config.toml
num_hidden_layers = 15
hidden_size = 384
n_experts = 64
experts_per_token = 8
d_expert = 32
d_shared_expert = 64
hidden_act = "swiglu"
moe_layers = [1, 2, 3, 4, 5, 6, 7, 8, 9, 10, 11, 12, 13, 14]
router_score = "sigmoid"
normalize_top_k = true
routed_scale = 2.83
balance_loss = 0.000776
balance_bias = true
init_std_router = 0.0312
lr_router = 0.000528
vocab_size = 16384
norm = "rmsnorm"
norm_eps = 1e-06
tie_word_embeddings = "early"
optimizer = "muon_variant"
learning_rate = 0.014
batch_tokens = 65536
max_seq_len = 512
train_tokens = 394000000
max_steps = 6012
dataset = "wikipedia_en"
Below are experts of layer 9 (counted from 0) of a mixture-of-experts language model. Rows are named router (the router's row for the expert), gate (a neuron's input weights, with its number), up (a neuron's input weights, with its number) and show model dimensions 288-383. Each number is 500 + 40 x the weight over its row's rms, rounded and kept within 0 to 999. Numbers have three digits each.
After each expert's rows: "mostly gets" lists some tokens that are sent to it at least half of the time. This comes from a sample of Wikipedia text that the model never trained on.

# expert 49
router:469525454519535500505528577510528585521508500502514477541518520488510518522563486508411495498501493467444488529431483513493440556547528457518546507511546459389530511511511426471503582563557504489488488522472569441511536541546539485567426508483465479530493518463499501512445554503505482500
gate0:496501439486499531455454481550525528543538490469521482442510427492460461443471505489490432463445550473554531488522597465458445439497523493424449566462505508559520463543479467455563457472503566592540499483492528549484502449563439553389482528488532494487477498526482581533397557514441493456
up0:466564468474539496521489562512464587456467549504527465581493455430474473505485482511503581437456493550556498421541536538419495463471465499525504455473529550451457557481534483566589493520519407559503495401555471463529454522490582539562484519480481564525473507515438513420433498545439510568
gate1:506510484454463545501475525498480535444470509507487550529528459485484487569421510486452528447485527465456500551509440494540451557476487453480549498490582570449549536542460469550470507552447413454523493545533569540554491581487631558516525518448458489539414526507525546538448497501505455533
up1:491521518463463458535458453510514450437489500524513455482560549493488490421450569482541508441450526507518492434529535489528450504461480475491458466501550553440543506524512472528528471531583438535541508542484503480453523477484472426499452532468536472449502534488536507441478514527457426519
gate2:483518507598498522491548570592485486475528536572473465511469516502506467473491481453417499533537488462525465536491541508500485471495513517449523520449470562486410471416559501517496602587592485465485450559524469483471488467494439501489550489436488501516555544459504521497465475556488454430
up2:410456388534410444521495484491476496505537479486387489475482501499569507475547501513440504627519476448494573520487476554511461495546437463497500448580514520477526537488560463452467555524543497527505489530457466528523553467577501499554438498525503445543547524474543510499505460429508556508
gate3:469569493479550550580524512435470517455506471516524442497431531466454464536493485495463540438519443450510464474480504516512478547503524432524520452505568409451484441509469494545561368560487506516537515487369549429502482548551496543530506455451476427509521435517428508481499476541465407560
up3:519502499502535486534490497540481520484567549486489506507461560533425481440472501484501504429470472538582474447476500461462511545516476487481473538463521505477532450470471481480586535506507479504532477516529538471540425448555494508467480558532507505595433428541512443566448523471523466583
gate4:530542495446458546459453529505531515556471498552468430438465491492456451404513535467516447535494493416519446503516533514474420487477558484578543585515539469476473507442510483466469487536473546494522442484517517499477528505438549472555464542486602527469514517567508521505556536544475510484
up4:474519484491491519520482503440547487485512533494439436458501476527431592509561463488509441431482491474581503552519521474512467485528532502503484476488509501481515471508435508525522451552454440521583471530465450498568475516506538504533506446471480434510467525482517517504435528494475500550
gate5:523526476524498509547450545448527468484457548514580446462563471523519517543548578542526545514482540520485543498493457487420510498489493555564532515557521480525525494444507454457528517507415488482487437477526409497492465525537507501431500561486447471589501511537533477459468530461530504473
up5:486483445460541503485479478447523523499473508435514489523512533479476503491475558506486547514535552519517495518555523492450537536509456525494497433555501536510508469441477516467507509488495499498502494493486456481482508463511572505508505518478526462507495511491514536514480469518481516478
gate6:482440531531512498514481475530498443510482469464531471505484484536547467540523494488417457557508569430506464496587475454492510544567493512577478472492436523487479523477541430522468524487498398508547500485508441474537519496549533519453514524537525497517576559417419500577521542440532545480
up6:492489477519477593494405496469521503421456439502493533455490575526524438497505469511524473530493452496504506485416520492454510468469510523491374533503533520506496485421529526497521480587493526488497462525478478513532482470570466492429443494519402518526533479545599569483588507507463533479
gate7:480551462455568511511503489526523529623474485501519521441544493477415505533504441467486515474532531560547473458527515494559532575538433446499508515528550475494419565460416475522481456456444532448503558480506496575458489507481542450552451568534435521548468477507562537517454528454450493508
up7:490528445574488476503529477484421530507460413508514477461478559547516484503540507496529528493468427523514470529444497533507503471496542502545495541439475469507516489479522549442432543575464509514495508549511482511507448521491449468512482459441487452444516389497518541480532507422477460534
gate8:454554514537546510479503532535468563518444563453527447488529534441534485429504476508462464543472473453483529462506525520497477527539476509498483466519533544425541444472485522518485490525520456480512495487433481479432528414602538618509506550509572569549541594516527506470506506473482535517
up8:483539416546481453492555515438458535463507462535537525469517542475550430497559493477474523530515491495470509440482505487532518521549560523498432472537529464455442524474489483511499500476560500546463538531500499536582504470482488554552547522513506501437450517539564494547543459535482436449
gate9:412468501483512513511495481554501504440458450473459465505440479492465522447520531428458554478511559471448490488533448466481463523409562461508614464475494490496492526505522506480507487502448475446517454452490465512448496435503525535424542487546483513435446517447472513550465485485409557592
up9:550490505510453529513564508485517473497421553485507489542511476486536527523520508518440503558540497526496521473486478487557572500487514465500502562509538457452515492563455554532535506489416483571434585501496538553504469564557565507547515534448486532581489475541546544552547392432459442481
gate10:487475525517474594411481441458495570470437544567510563519475500474495507493505446517487487537504477516449474500567523534524457525467510494475467532491436457413449532453518515526520468499565511518507595492502532538448531480516487522538531432496420498495485512507417516483509483564428492518
up10:572485514519475415435562541482459459529472596455490543515493530527447453491443510524464528581450507522527510578447566573492552433507542553504493417488493534504437499487474516492471527526553535503511447509483556459561508483492499510526504470521456460492552473530472485442509466481519519496
mostly gets: "2", "°E", "FA", "IC", " MP", " IS"

# expert 39
router:482510406499542462529545520454527490562411529571534516522543554546456539474470472508469580453503458499447470505466512478498468515508480477480503557512413477464468475508486521524517537479449504485509495544495546537518517485467464500520483511474557528548571481504569527476509541430480468502
gate0:457580555484523439490533517561509485584516498527531471592487475499453528444569519501508533469488512565504521478437514479441439526482514491528504630554512521496489472506460539502481464513513461474513505483559524477509465450542454507563505534514516482528521545495565522466454471509456522458
up0:560501557493470555475507529443478563450470555478519531506492542421544520463466516511417486408486411494467511485544493533493501538556497463424511436424460555501468565495513388449503577574434509506485512526532618522446589468509471468543548537508523467490475524507499487441466521520495482548
gate1:539477525409484503563496521490529531508510441549495539491550531444497462467503477479537426528530451517517545569530499562496459462472496467481524502559505504512554497555527459583520455552459593477470466538375493483581530498474518526558481488525451478422504489536551587480510530467471575518
up1:528511555523540467570496480459514514514507586490506488539507457510520474470499574443481526553528507578547515469473442470504497456532539441526549480559547475421568500465443448512429524556472476443430491437479479398511505550560459513474527483469511459532525514518503448527532481465573516421
gate2:561469504546560485491532587505493513490477508566469540464468542431427503479449487414457480486511510466549523491459516488420461524456449446549498543559436536482422469471480464444551560472514527534544531539521472551530520434561539522537484558481497459576493443476511422481565469498523520490
up2:516567540628505439511477532538479503534570489531469439474462533440491516568443457478478486503466561537441534466476466509494456559453510481504531495430481520412513522563534491503502444485529456521480521512471488496579461466523455431532528497520459484533543515461427425476534538493482459535
gate3:553521424497520411549466552448504404551462518550455505410545549538486552475453496552434513472534465545496529423493479446568476466512469517441495465483508527434461518509471517503505484493445509506512497564498551504510479505492539472566494478500462504536510465470473520476498553464519523583
up3:558520532473536540448483482534485493486510497458502549556466510513490484546527551500586448438472526534522502564500514522490561498494515538578459502501511533591556559436622471502472552471517470581464468490551352511482471500556502499516469455438476460478501482501403426504543458501482502521
gate4:583500470521511494460436505456479548497474499522563415537484484571535590462495479471529472493558481493477516552551507407540476483545515460529476526511525503519571455499486475542463522485480433424532496494476561416504536554470591484466552489506446456489530463523530457447407465522439533509
up4:494455466560524487480527465479533461537443450502600464517472455473463552520541548493526475457518532461496462535549453535544528522497467442480538586506563452513466443531577441504504505514445500505513439513558425541466468530509492520521477534562579527508446516502444497473554378495459499488
gate5:559576516435492467520446563482503438532429450493498457504475465507526491546503531500485530520596510509407493545428537499515488457452503531495512506568537549405457457438455515476483489585474512510447503467516529491567497491500494514510568541525551527484465433493531488494474429544507484543
up5:428496568529468525578478499577479457453489559505599529483563517454563427552418521596518463457494522528558464520525528452529516532506453497527483468564479530492481492527517473440475546587466474548506490540520459468464513516542528507538527444466466472536520532513490473478432482524513458553
gate6:453511508596524504558456466450484523489494531505505505406579556462533559486581472531501548485491467517481545481464484524545546476421526470493476522543545497451535499463535554497482421498507473549473520494597465496488522470569570507485469580465406569469529535523457493459497516511482497467
up6:438461462525456504539389478498476512494445523381396459449565572528511423526502539489432487534555439546483527476512516479524545524485531531513507539534440461539531531510506495526456505492576506523450530569513417509438524432533521540450472518448511461616578551513502529552491514470435536519
gate7:534541502539500487459426522499465552523500541499525565483479494534452496492508488465491528455475470468476559496553509457448478471520505583458476498502443522451578527475553507490530538546525490423584449523477524465540470449545510477530454559503513353578457531463525522471452477420512480511
up7:507581473549483495482552546543547489515464506460509560537557536582515493504468466540506542504499517551458478468598434464536540579417517542532488523443522504495461503540439511520451562522559544496515547571467495562515566493460452490531573475475467530543486551466514487482547512516457512550
gate8:540534511486535487449496568546537539537489459542447481462500481462448481413463418515453524495580560518558523473483548538487551463529539491507473480518638533496527446517514502459445529581476497560458476507495542495545448497548518506467518377492501539489543470577445512483480486509486519477
up8:494449470400537568507490499527521500450545497428482486552509458488503448531471578483464540480480537506444471494476447502442548520479549498435496542465461531483550464455530459486558530520498462431580506507581459516521428562434448489509484466511507555499518519501533480469497591482500459463
gate9:459493488418514431560523496480521539600521501510501501502551532469466462426503479514522530534485531521476461558479498493505402499484466462517472542431458481514514501529444424537487461465484485493503531474470538488485623546529484556532572523509575512463532498456458429487489512416486513474
up9:560412526481451428444585480453542535540417516462505585487476561527454403505442449517408531491507466545462509486520563512515526584418499485489497485497540506503520418542484439519506517479521436449565569527445502531515565530589439533467576448552508540523503487481544517535484554439498485553
gate10:550514494522496461491508524494561508526417515559470505524581425501390499501475527541492474461514485545589449470512533504483475524579484423508586435435505509515531497545537542480530548600523516499518461482510530488596508476542474515469497551443563491520477496498534532449474537543475515512
up10:432523473540456498519467436516496486558498471456451493501504530466576493527451559495498574511587516465496508500545497603535604505476477587525512463555565482472573421468556556505547505465446482521521427519521496486458430504515441512463469500520538448533527476459498521571532496431551516465
mostly gets: ", the", " The", " to the", " the", " in the", "The"

# expert 13
router:457561488471472508512532618520465574574409502578464432539503433569525518462555497503511547488550511551477432472502428572488514543535510449465479500490483446538534455530484539521461509503539587477517532536553483525505476511464551511504458469402522501489448486455490449479538560556540555423
gate0:510470529503445431530511508456536514495532526447497521493467593520569478484478418534546470457513548485512497470470470500542488506452520511471427466524407498427475484510597551481505534504540521426496537495496525522498538475552444490496500519512494527522481503482533475514495444554478493519
up0:563495520536521494470441525510423447454496538482502523468546469549502495454534522461482574488521551485531421553487482547538483523517525499476539504502589491578529522491556464496470506468466513482451526557520495449467502547525448493517581498442517473463488494499460496492547456408504522545
gate1:531471514553523527469544495462534455485472459471519485517403524505469493549577470537504499513455501595479535544434512518484454547470473474490476578502531515534554509539457482527497474533479448539492476556519500449503540507495494504495541432462456533523474428487509521455434470500431500432
up1:450475466551522491482548520446538496501458467477485475515487483494466535586488462427536528525490498538523517472481523532451457536454505585521474546455540502411509475540467466467470441530359560451560429490482482498479545505514487538555528485414443564512510503504570526525553493522493454545
gate2:544533546537507511536545541459568526529462441556518492534517489546506497479511502581420479462494600481537549482502465520452467511556526424484504512531489512540526495395549538535501479511490527483499470583465501468581559498486521487491548535509523455513513523533443460383460451527461458516
up2:455446488578422553469479441490424505595492484464526530485549527505514514493477460499497444531540505519424525417553605577478526515440520515539484496530470433470496511526513507500411544397487497493553551501551459505449464538506463491486543447435547548430521456429462496457434547491520491510
gate3:500485571531525505473467495534533495546514476499522513516510449456507414547492478473545586450531489473471475462403399475456502459548519458535466492548487478504508426514481557498520490468544505534496556463522483511447477499551499503467519542470499504500488495567436510501459528452483562491
up3:560428491492431451512459539552471467456494569534460476493467536497576439567469542528574475532423544407480490465480461466498527522488485495499427489513464491392451523499517539514446576567500461481502501551456484516543509527542442559512509527543467481530451544477473527484469464437453525480
gate4:471465503506496453449504509465473561516548485579465468572502572515499502514454486487542473547501477518449476513445550509452555565448557457474574467485475586477495523465513411417427518529507531505537504441502497504569465515532549512495483521441499471501502509501463525544454554541518453487
up4:495600483522512481524480441531547494501518463477544532543492459500497451543510522434527490530489445456479509510479434507494465412521489445509475503509509522476577548575497435433498486419444460452502483561480509439473487535484446424495530470522423503449468441533442478409449501566614509470
gate5:507515441464541563518444466504488438553468495525523527507435519502465489396508444490507574512491542435480437580508446508535575443524492465425507574458452526461566492526485448470472588515535568548505530490411542505509473478549510498559509541561497459490480515489487493490427466480430508484
up5:522495414466466474547493462508529551500535459545414536549444496476460480545468465520542438439509471541539539438497521506402485538551475579565502492405431532467423527506555507484494430489412484500511441584591427446549522467477458472495463483530468496571500492515472486534507513432560454494
gate6:518495547568468470556463526471458554446483513562497454482509521487436481486507545514558585531516516421540512503530435487522453492511478521474502590513471479498469411569560460472557494511573436467528499454498536495516516478537522498439508478467459538560511498507552538539558498494503441497
up6:444477490452507505512465451408469449516503464444525522477554519506491524459458461512502558487530556470540431440516478519490495477459472475537549490477468427531546528488527585508519511517465557446517447469517508514513471493472513466501470520483491515514466583470407461537520507457489480466
gate7:478563466507527522528489545508492466460504465475572485531442438506505528458434502443477561573537511473456492493465432582525471513533528455478530479522561500565505510557505454428498572574567547499493536461493512459514492545516549547474595484514457432435556501509524466539485488467503498525
up7:540449492463473501474437499534484515491522447587532489553450386525503479436493478502547530554519440513493477583545494539518456498482501511483481469514560522458505549476493551501503532511536481512524477451513480476508490541490493429524537463478519472496519501514488496479572529525541452602
gate8:535544540438449524487510531488546553496464547528563499508582455502491541474504441531489526470469523600446512392513572552565459463495416527450496475438495464535453471489494518551549516471487432547485506474472529488525515491497566482527508549418568533520526521533519521498455522548452475485
up8:533521496534462507481489492495495493494491486488516536458513484526525429491552489441478533491445448478465509476559552529519516528490512499597421536495543495439457538562467549501514470463501569486483506482539420475545517508477403492463490475541463557361471437518504569467540560466480532523
gate9:516444544537469522512606474466428453514488448425488507519509481539522478461474503547441552500541517459447408504497502446492468569434502467476537460438446498479482526485456515525530463552475494472512515539469553508501546500470429523482599467525547419477506588561501458480496511449439525498
up9:596527412569517523506543565493510427467510486398510489521548493456590547524434495447570447511554494519507513500508571512467447514448467556547439509557535509504452537495490511518482473535461493462585510521450526484550462483521508471535469461456551494492463432458579483496512583491497449476
gate10:504590485501505505446532519464511538513464494540393477545468498474574466506463542557457554536456496429503428573623421531497563441473494516533548529473496447516540458462531530521444505459518522501479546457555552451538451533470579423593513456470469563508490529507493516561516496465463506510
up10:522451515450526511523507544525488459535574432428511488523457553552499530554508527524524437488516567446498412466485462528518483517533449564467446541524506539589475512441517540521527494509452506516518564498366444492491494494527516499448497515578544447458470632463478536531503467492435499510
mostly gets: " | K", " Z", ", M", ", K", ", B", " (N"

# expert 31
router:454487506526522488465550542529449439462472428543554477505522442519463514433551491432557499489446493522522502467429492521454411482411545388476509501551550435485531511501528538529468516495576517523514562538467458509533484513501516493519433528517462495484542526487525481490528461591479458462
gate0:455509474439535497469507545557494508475538518501496528551475467483449541459501505522480459550507491558479451502413483478494447457495555535439450486538482507484517464503564526548536491548579553523488537489525493572513533470533536561468478471521459523384525550509526549472453467528510563536
up0:445541462511476520431469485446460497543491542462465471483582481490562509504542513545557549507496490468527484552529499563547463484516496570535492524523474531524469521495544437497477560551512431505447496533477481521458496560490497522529559498495510470546478440490459523527469497382506563539
gate1:498581447439545474437522495506433473513521464508453510586540481578438516479514514424500450508456494598575497551457460482510455571476478550541551524527499494534488511531567454503472556541536462575525528531431488536505513506539598441506433530494492513535516461411485477496513465497463483527
up1:443477497513489491519479490502485536459481485534480506455584472487468484510531515469509468531469513534547485484460515527464480539432512550484420572475503543497484510485480488539519544574515469464571508506567497487492418555524507508533414492468527418563537467518459504437511541523497463469
gate2:482488537511428497516519509459543507516460498456595479536467478507488497438568502489577452507504530491508506433505455552487520430445480509552507481557501486569494479436536532542475503487451513511469483545507525563503472569492549440593519410468544488539488500507528511434537475513469487536
up2:510473489505524502580438472561475514471486487531441473510435491533473478511545492590521569417523456476522545445438490492439515442494495430530475498490523473455555548623422495478445574519560469458531523478580524490471481526541480515484502483466473506470393449537484482540512441507541560466
gate3:455501465547434545437487463499496425495469372479522478533529493555534560558546510514546509546600502530462585446472487538459563467444484555531585476563498411529510486472488525465516430520502446533596523499513527501541473533469430478519529492478464602562531546486493440471491462464462446525
up3:556458513518575511555555526542543559516484533520492545506519460476456520483495567481517501477486447482481484480524490521439498521475499515479495527448428481472509496512526473446543535522529480635471477435501552552449463544502469549466534579547510462503561587487445482455536469462486525563
gate4:491491462532520516450592579476509478433461555478546493468529498536523528529512463578549510492432498429525442534508534518475466583492479507527471459527433547496546525469494509458511558507519526473516516501521531501564497476484473452547517504508421548507525527408446472479494482561458478503
up4:535471516498447540480469488552477490548513530447494484525456552510451538457540451497494541517577493584499533463532431419474508460520485495511541513544502485419599478509453486588522509554481432471490491389503526499474473522496457491475527512547519518516537574528531511502563519572519503505
gate5:486547544519541512521437551524513517555509433483446527546509494518578467523488406492485513525425542598497416503548465496472537506536518573506518492490573507444458490517444549501409477467526542432500497438493523511563519439522454460540466490470556494504497539454511549508454515514496452407
up5:466476532544412514536456438475485567460399522407512477497538517526514483524518486533507517505541478482470468445445530516508532458489470511534499535523510524489482516516492468491512535513502512494498382537537573490464496551494472523525533510544533443491481464518548539487466461487479547539
gate6:483533490487460503457509551521463431472493464464463486465573543469499488478523444519473446522535514549524429544478518585475506520496503461527493476546493569495442504489500500471454566415525401597600478630509448503486537458460544493523447445472509492485493525523531461481542441530479505455
up6:540460575529592470442576488487456474512474450509465516546534482540495522495498471446540474565530465518526489528531533436553447495491454489487513584501445519507500521490414525478542529477431521510544530536464500497554440481538511547483520541550458531478509478510615499534511518477414498522
gate7:504550478508528482431499507425407465558530493455578483509500505566575489423486529510520508481505454486517510485525479596508430547510498484503512507420533509581496546526514543462450537473510530476496516484581436445424521451483538609521495494496557525490487442443522481519516423521479539508
up7:457489497510439493560410478462530453544517477532468515392455552496565525504501492535562508539497537520524468428515462555543510587588516456549512518515503487487445458507519481543560483519470462494448518471529462476528456497464546514543509513436547485520443430517474482515465479405506516508
gate8:461481488469514489495555570546452506482534547442538533582527494508516544585469534540499407491452511570487463517485542475541458530460554479449441475461552567510481499517434573474436488515545491511541526548553470488518514463496439510529464537519468511475486516481553508461486512520508514473
up8:478460531489523511547472522576557507488538487531384473466470519507520501484502469549560549462408504488593521496441492467478543503553509498545466529477463417416445486599461576521518442513501494519492526426547476494527455509450434479495478568520531552481479524555550514499587534495520539504
gate9:479506413504496534531518427458448446537520491489516452496498355453432501502567488519560519554480549456488505502525505566590536444502532458516527466509484472461445559591544443448383387516507513453476485519498492538539510492532505536530517454425509535436528445485533518495505423527485454449
up9:459479449458547471536499512498475599524411494477540506519531527486499504513492486516562556518516503531501451519602520561534483573399422592424476452518478531554464478533455501516464465429527525553475498533509607466487522520480481549459529562505465606529552433502430494449484476522502571525
gate10:487447498556488560458479587489528420530488461581432482547586492502504474469521522451501540461463460514479488487534490491485399511490542545506554485504484539520553490563495476388511461451471509526420480495539500514544443438516535510536442603487485472502506441532508532512521402535543459458
up10:525500429441462500492551481541549490512593457564463526516476498482564496556454512518448485537489502538505467588449455502546469552501553418491513414489475475428551487473524475467495441544509480501520508418522445455518495488514490472443482470523415477545481501478473503552449525503475541568
mostly gets: " tr", "\",", " Tr", " University of", "ia,", "a,"

# expert 51
router:484501531481516506517502556450537508539456561456558464572459514554522476497544499506490582491504437507481459544463433459544425501495497509481432507509550462511530436478467542505486426552551529472526505489548551458496534587481533522533514499493468539522568495405566493473487511523520484462
gate1:496543516552463484543508479479532501487455505489509499504498464478537396540484528607490542492440514492514469507524503510483513445486567439479485518417434478528465518497530566570474543522512429479482480520480576496459519519509513483496487477549501417479480509497464516581462490569537465490
up1:454502479518517515487561532442487456467470470523489525454550474544447459508529530489492432543475556483508476527490506457564522541472539498447541468481504559466496464477517442503507538462601545553502468442439502453522463484558514483441487577489468483450523515510419433441506461539466475439
gate2:578544430541447538455558452500462527492418476505525490443540556530514568497492549540486525528549456497453494470484572437469538553529494481447507536525531592468504474585498517472507510470484533477570488532520462578602456546585509556478482477523486500538576476463517545540433464482505517501
up2:522469493471479539463394448486493482450518493506495496590481445483505531463481498437485467472524475562477578449551484451471424484506517512502483545526461501514480515513514502505503399495503453513467536526504493458468475495479466555490514461433499471448434529538557393501473518495489542538
gate3:501492545393547467492608539579551457457592479556470485587496518498539482486539521542510530527480461447501477529519513557549488544506506488492523503458524524490506537481507570487527519516442472556550497467525554524551537477484499601502575492481494597561480534544519527463530473483483520510
up3:489462474479563458569474521522483463489550495478549438520499550448402514466467502496524444494478465471561533443461499507518438500533494504534437584512526576477475488444489470431395564485446519555515558507447484517453428507525498483533483506526490526516410503483526461469504519522431442519
gate4:508528526417467500522490452494606550441473494539461503511463521430489481519487508492583508496528612451467491494497442466485461496500521416542437478467507389443514505509522493551502531576510539476445531445480488515514508449524524487571476571516448505546526518513521519438491481484563475488
up4:431531476489479545490537518542500444451534501527521449486538508495509527591517443489496538479444482445508529466469531517525444499462460523520566493513538432515509435524471461501492446438465495461499512532515495478618526508491535545497498448483461529508471446444476524521455489501535540454
gate5:471516474529528571355511446567452493491540505435435453521505512483541526515442536439484471467461462511491480499500469476489479475518475552511523582523473513493469461533513519442467568494490565478477485481420527504511486520537483433598494506468517555511415500531542561506563520554428456531
up5:535481457430499522522588520556484527460489562495526566505500549571569443498491492494582571484467533529498470509488560493570458544442520533453530476522457531561488472548488529492486472544502453563547494459495509493530528491527400479515511480587477445482548477478476497546424517461481568531
gate6:523437534592506492388574512538459529498418489527508517488446559484528465529516546514498464584506501567480455544486491464532545451474552507522532478451520496503508551558466501543557458501490476463508467512521507535524519448446536509513458547485556490472578477466451501534538514495458448563
up6:519519446467461513474514538547522466534541544481486502485558506530478509516560452488495515454520543470569565567467493462558579483497517473476517558523449567396499507520492433494528492454482518518559553558495464474486535531591543527527456520535454477523470479515527512529435601520515550482
gate7:457494521460568492527465548499536428516455490547560485486491477473516524526477523560546441543520444484605535497515455454549556492505494474492430431441503475520560505490498436481549491463593501532542546507487498508414569547423510523432442479497471552512549506505552488458521512483525531501
up7:479493481557423512543499519412561532458514519431475565560490498507477514472441476486427514445564454486505509443493491491478496508549449517505475456496440527535485517428605558589493494597496522504529532504506488502491499422500428466497486475510547470497584526508556597454498502497521465496
gate8:487458480566457398523491429519481471456442598514423526485507529511547508514488542544489486583511489476457557519536490397531535505545541499458526520505509522496505508541450550438506426521543556506477516521527543515507448515543521489468512495471461471497489505441563517446465504530518461537
up8:430528491487516491464481526619470464548535478624536540597463496487526421423440544461453527529447525498442600441527488463494479502441491456506515478522490454464414556497424463574512451544504497522491429528484506527493514486451532496490460464448490505499540541501490516448480504475420491400
gate9:550503480451460478555461530444486529516501509528545534481461489462496490507528605521466503481544427539578477552496439573522528448463481471524483523481443514482527531480519541593540499551524539482501389472510517507497437550474532504489471472518506485428550488505583499459463484497480482435
up9:521502400471547431471474475538419557477511491504433489537505559524594467460521539452485440513513527436488492480470447468475561521479553525582511530520485508497537547493558443444478428457476527456513447475552487489430497494486559407502451522576415530465527529543497516479529490459574540473
gate10:537510496485466527504472513499468543593552501410458466528462547482528452529502474478447500493482490450456499501543508488466493551473387421444457546508563533514537491463529500524529486493530520473459560517615511448496519530429574475455458509503540442532531557404598515507451625588520506450
up10:502505538498533454537409504566503525490513474483449560452455522540535418462557483487546505520460509572482480565534539493460496545485547534566501528502545539550523434468491572480506532492456543531463497378410491431530473488421510439495471517536558523528546512537494543493453507512479514579
gate11:453442419472431578503468513452523441468507554504441491563515482531463512532458532444458544504518533413474444475550504460446523510535471473467524519433482443578551543481501472485507558603494478495536470508571473470474524576507516497520526509565506480481472503495518492502485558521492511482
up11:515450604494509500500520577509487553545512550529508513533457568570509520496500495537495519494497545557546448474428479543443520419538478474549500509485501497520542405541501474491531510490492471509503465467542515518468533508524472576540406527497411534547460453509511513494463464506548504494
mostly gets: " \"", " | N", " | S", " | D", " | C", " N"

# expert 0
router:507567442498454505515446525501539510533411548496489536481571453485497498531564467490528496533491540494511506512424468511463488547514532464485451538457450449486498425481547425528539473542511551534547533435423556489481602565460551533513558546550470525496555490495509467456489553483425492479
gate0:491541441469489517554446525515475507450477495514502561494559517537457495499488525583463443492476516490536520507496436528483472533486502485450446509453422491514490497472436471445483488500506415538491479494457536495530541515526466587497473548535524512536515510437533494474433498485509597489
up0:486491548508454455442603450485467483502461490528451525482496554554423476528522512459523508487524600536521450515496523532512423427471450524513525444539530477484577509517544499519507472425578440495512434465492460461548561489530475475520493535492441586448469519541510565565520532596483541571
gate1:474518426448491422564511519492446583478469520564496445559502491522499551431496462456458463474477524423499525503471459550411414445487502479473471541507428491498485438466455481530578422612508432600476549519544512456494479519485512492527545484529512489500585532514547477510492481504441461494
up1:502554498557574499481492554454480439558521511488553522563485414464488519481449504517432470465500477443525513520544516470420471506478555544499456501446548588474514439507456453576560475492520444461533487479477574488382517523459566517529479578492490517461535533572522483473429494471549484527
gate2:520425484482480474493448455551500499472452541508495507469472443491544538458524425515499445568465561469464450523517502509475487559475517490490567493544462492455452474517579520499523498481543434477504415455478498524531547548516511473518527471514451497433508576482540550486515584480487505479
up2:504487457460507517518502524551525390504538533484502454587510559496484517519437505477480555506484439508452492450469480493526516480422517502443441490432444464522518540551514537403506451511500475458540480482562439500534453516431497479476431554506517464502580433470455434456498516501493541495
gate3:453535509478472469468493437472525389466505557534454584496487558490498499490478537485473468455492489477550449497537483510441443500513546392553474401521474528511546489496414505518495549546492538475566487369518518526524493460421586436542534603528515560505466492475451500484491488475437474534
up3:562525519514517454544562462468442522488438479561443500537439513437455552489462532437466425507502477465501491492436503513513515543530473501424494498478489480512572471508485468485508507494477440538474447494459504466470496476499488492447507506465470566436528518542551420516455466419568492492
gate4:562502504590442493527489539430452487587473510546489558451499510490484429564436454488527474443435460535447581558471458441418555520547568512494542510483487462468474465512518462539451442543564424542560530550528516495522433518500506481511425602472517517535521425471489487450445522458518501542
up4:526487440519401496523559517487480493486493501502516444504537472620542517559529499495476530526538452561520512474496499488488524501518452573438484474515554478536502491497456474498501487544493540465483484474505522526462538555508519529520506480459515463606558508481533525504474487448478520531
gate5:508513519465513537586515467571478524551522451454532505490467465505493530507457444499473559536527530512467429479482579515512500491449523513525484497459465506494519469497478490541543430517488539525424500517503452492461544477503526559506559542582486552469536459559518477482546465441485487500
up5:535462493548549527533507511499498537533586487504527519520517452528492458473538511526451581507467519555509400529610501426443491506488524483522505485608534516545422563485495503396513498471484559479451624471504571491455571504473542477513498568548461525543561481429434553509487531496432503505
gate6:418475503512514591518513554556505488451465462419424474531608529436465450465610487499516502540467545492530476511498437474475515551443494536482594590484550514543501451435538483545474476533569518468449465499499532466529574541515485488508476358444455530510552514420486514480474492524470495526
up6:497486549525561422527435449516459532533486553520442472477479456463459506537535446471492559564520477578463435433471479567492495553478516490472384468522513517542540417467558621433485554494522475512525505519445495545417523525469527446447472564429517585436449490514455466429587508568441443475
gate7:433429483507507554460455464442494515461490449492478564504519519482507447529579494489491512487497577454480491512540488457500583493469492602485469514505444495504499471450520441522476576462489436563560505478528537458440510541515479557469499570518503508535488468481550446504431506452515482523
up7:561513509475554539560483497517544480450488480471430442553562488461529496441484548534494582511474544591437445491528524531500459471530561500510431519477499554568555579500469541452524516457499491493485520487493501524569427476458445489567524576501552527445466554606501515402603510518524536519
gate8:479500554522533450428450503539477498525451488539504514514472490500441508494481454498497531460485541462471499494403465443462524453498475448474461383464608565545478519507485418443481523476469573518502547497548470519485535551491554494502504474527516423489469455549521465468556451502445512442
up8:550509507532488492471555485547426456425512450535548567525476537465513484526470462554394506422457462447564501477476478480492464535508563498543558538540451518474487542444522445500467535481552463575521549501544489541482480440503542513466549528581425448424518506513562554430546487521496535523
gate9:448609441482493488467517433485538434467501465558534476514433512482483486481521527436499437474442473541517461507539456475498574541513530429497471495519520519448494502490499456490563442497500496558487528383471522486521490511403525469564523494553426522536460520528563492550506528504523448510
up9:462456484569538430488466600556524491489465513476588477438463437528559491518519475505536546522511575524508440565571553581524489563418492465434472486454468476459497485441477484480556506465502536448524464457511489459453461439499488543390496489484486446462511501500567523525492505502469503459
gate10:552503539520507513445409488494437536506526590552514531527520490527524503440405536489588553515449529489471477535462497467488473490542546481576510474505557549456522397529514531543468485518482497524494504507546513459457487453505455569462472450464493483468513426453496467474520488523507500505
up10:506543504466471424396523521461570451422433495552523578542430491496479425526507490568498463490463525560550502545523534521483488515427545507517529457541538522489428503518531457506479489493491465531487501477488488558484504482482468497472464470539476607540511457499522510464487518548495469573
mostly gets: "andidate | Votes |", " military", " Public", "Personal information", "|  | Democratic", "|---|---|---|---|---|---|"